{"n_experts": 32, "d_shared_expert": 128, "lr_router": 0.000376, "tie_word_embeddings": false, "init_std_up": 0.0407, "init_std_down": 0.0, "optimizer": "soap_variant"}
Below are experts of layer 2 (counted from 0) of a mixture-of-experts language model. Rows are named router (the router's row for the expert), gate (a neuron's input weights, with its number), up (a neuron's input weights, with its number) and show model dimensions 0-191. Each number is 128 + 32 x the weight over its row's rms, rounded and kept within 0 to 255. Numbers have three digits each.
After each expert's rows: a language model's description of what the expert responds to. This comes from a sample of Wikipedia text that the model never trained on.

# expert 4
router:139110142123069139115155119095137144099137146155150139074142108154104069152095166177168128219079113087139135169133116146147159162047165098104123124106089171152128119104100126125115134099146117137153097097161085140148150105151102145141136135112189082131136120127119134107149130065103054105066129084140138138160049164117114118201165112197150132204102140128153111192137143139147112089126156186103170062083138156100161120141104191205114136120141135152137060200130124139148147094127132109078092173102123163135131125156112110183151148091162128148130141151089075067123126103091079125
gate5:179147145083107108170143086126132163103141152132155119179139141146142100136142154136161138141155145093075157108161125120149087186121117126148136064159115123185064075160127091063109123128099121130132109129161097153131125115100127110152107057118195132166111189109151129136129141082118190073067118063138183083157147125184136152166106146068107110124138096144185123177131152072112155099106115075131087079146139100126088124162088132140107145123093146140041128110169072154098144140146094196083134130099193095096129160134106090133106159189177184135171117141108128140137172185189146115
up5:158097093215127146134143132118166070099161193129095123180127149146173075130114132132111111129150087111106134108167105153180132117101145121133209080121141170141105138138108065115122116148114085121126163110158119109099140117094132062107141095117123116176156187096167094097190093109093142129143118128143161065140132074162158154104154121184138104123130094064104114146122137113137154107156085062092109119112150093150133140116124104142091164080143142127134066124148091136142129141140068103066146107056113107116087129140125058112138077177102097193121144163100070198104206072128188119
Conjunctions, relative pronouns and subject pronouns opening a clause after a comma or noun, such as and, which, that, he, it.

# expert 29
router:056117137165156154120105142114119093135142119145103151086159069174096095160098112110176164156103175094182110114207143103184123167132163058115036175141085143097156101125087137085149119130112162107130095139173080091110122194094140114060145119108092126105110152104179095084108150101130146080106131153141089104158164098158103120170110100164177177119089180081157124158093160132169057134112123102110095133110102199166142165134107127151110138097109169091134115117127139118183092114094064145117114105096059171149161145093094137137155102188100127111134114104126096078158114131133164160
gate2:041154166132136106122175165105199134215094157160128147090181155125104170185157090107139155114114155126104150180170166162150145138156178147196093167063193106120157141166111078108135105115114096144085158142154146131101133102138140121157053175153177128134096175100131095165122181165159092141076139142145104086101163041090135173151156128092102134097100143109100184162187131144118112167136135162123098130115120152130139135096132103172166086103131119154147136110092135178087128164134129092147133106105124106120085186134103085099162176096106095185097133121120104067118129118140079108
up2:047164148161151117183184108074142093139125156142134113164150120153122139100166132103046168128158123164124121115148173177178099130109145114158119111155170123140115104136085140099196132174149047207148155126112127117165159190151136125133112187091151158125112189183133104126107150115067112063115091177141129113112114057129109148129103166113153137141095162122125188177129124130135137135088112087142112138134158098132164141087121137125134082087087110173165170112184133165129037149162102164150113109091147146094099109064125089137173132112120135145123092087111125067061128127098083082
Hyphens inside compounds and codes, such as GT-R, Pan-American and ISBN parts, plus digits and non-Latin script fragments.

# expert 16
router:160109159174098101099120109120144131073161128088160192097117102175108136137127095138185117178059105150109139215137097102146174163149114163169142150108119172075051113103113139106121102123077087197080073095101110155168152117115136119133105077083109110147123211102100106086173172071128116080095159175095156104114128154138127115119116138147154134181141139099118104118109103145137115118131123137139172092134110085141189108141167135112110169084132102137159103148073103085156145120132123146043179121148125158137148074133123171106116203079078172100132100062130087125119158130174091133
gate0:076091135114118111122067126119150149135142102098121133160122092093166164135121107156119100087160157108118096099164183156091114125158057125136140156150119121184134110073120034113102132100186157079085145140141147085136146053127141115117212093125172139126133141170127141116127086137134145123134149102172137119147156163118148084217140079070143130191144147119138109095109126128141136175152154044113075164135071093072121082084136130121116125184135148095146109184098132107072077123134162125111123096086152164103141052105178098169177165173103121135058113151152173104113135112125157146
up0:096095114110107178099084077066153091114127133086101145094161112100153163167085093139161151140071129158125114112153090079117120199109105168185154134109110144177119115092046134091101106156107129125054144092205104151128072115122210110192165123095081132156098153144089142084095114217163162103162148159165112140158140059156115129158136147081109138107156113103160115080153111186128142165124123093125097163138134105095162138041161115149106120095151121152179098138124121191149116131151106130139123119094136128130124112183122142082096142174115120135132151094211080126127118112122093114
Commas, and, or, ampersands and closing brackets right after a person's name or title in lists, obituaries and references.

# expert 11
router:155066148129167120126188208101155120128126137130161167120107114167087100117130145191150079126167108133150167083113133084147101114154183117141096105113119132148136157129105121105135153155144096145130174071132149093087142130090106067137161133088144109100079097172129183083174176107089177030083089128140109135105195151096124105163163107240091069164198208106156138114156138108165124153082152184150146119101152144125138196146098129146108184109136128103146144117127126123169109112122089175126173109113087148179155105147119140142156119076148109126087092122141107120147128150091100154
gate1:143161122080073145155087113105050160140095106051181100119174135130158142182171140145134158111112171049092103112110087118138116127109123106103129164158088095169122162172101138142157197110132087155163074135110140129081069126131134116054098085200146142081108100105119151137167107127143112110162098127121123108167141186147125066175109125139147144072110147120112126123122163087118127057124123126156104133154084088159125101152168152072150097070180123072064144111178104109155057136115135152063162180115156118150116164165121173160139120149121141108153133113140110136159105148166160200
up1:098079124116054083155144114158104161158131121113203155125187143159148160106174145102108160104093088091108137153157137098110081122162102105099148135099097058119122175132177130146095161123110133093175143164128126072138087105090112122132115139054131127102132087152081159091169073062178163119116106172127139094110132112115127164165129122066082134115149113154089115141110195128184121142111178125110087136108085079092140135152189215134122124160154073104169145076078148152131090137134096122116108149061145102162119112086069143104103207110079129115109119154131123144170110153163161182
Second or third digit of four-digit years in dates, such as the 0 in 2010 or the 9 in 1972.

# expert 9
router:109134129198130103149149119142137140129128150114126168126167129087093118154156069129205128155200165088128151174148118121171123173137182190169081029113111108102107174092096152101108113120109107117130155119159116103114129094143099159118148106109091131106154164131093139158153124080075112102133173202122133127079177169225107090140169091155128164118172173114124074151107138171118177128137172141105139169183147129129086100102100183176132166084096138110122159149137143092178120118098154135138046117155159086105163093134128114161122127122098158062093158130092101079125089134113185155
gate1:095104131112135167116125097047222119144108194153216171100123113121041136139043180127103104153089160157162136180174106150086096087106080137133123159138095150118075156092136122140104145109139168173143103114088143160146104154185163132092127183103126144142106211153109150130121123102125103109123133090118110108134098050117129147157164140125113133134108110132102084171158167133159099120173090130163069089202158127088093170124143123132131130167107125135131098146143136134120110156127119138193116146152129077147123197071101107168086122134178144128122119162184131173182163117087128158
up1:078170148140109132150098064125072131158105140120119161099176134132113098099075091112077110103134144125118149129131121163087113145082100067133179170091194154129068122120147122102143110082174146114081107062215169127164149084124103108153121154163159084132110093165106169127103098132170093175090111130142111148173109201095202062117131118086136139063098074187109131201131171105143163149107130117111117151130108096129105108146085151135129080067169182112141118098141156143174138129128139178124179098160148101112148102158114161211094095114102105152140107118153110126070094113116145141
Opening quote marks, first digits of years like 1 in 1930s, and first syllables of names such as Al, Ar, Kar, El.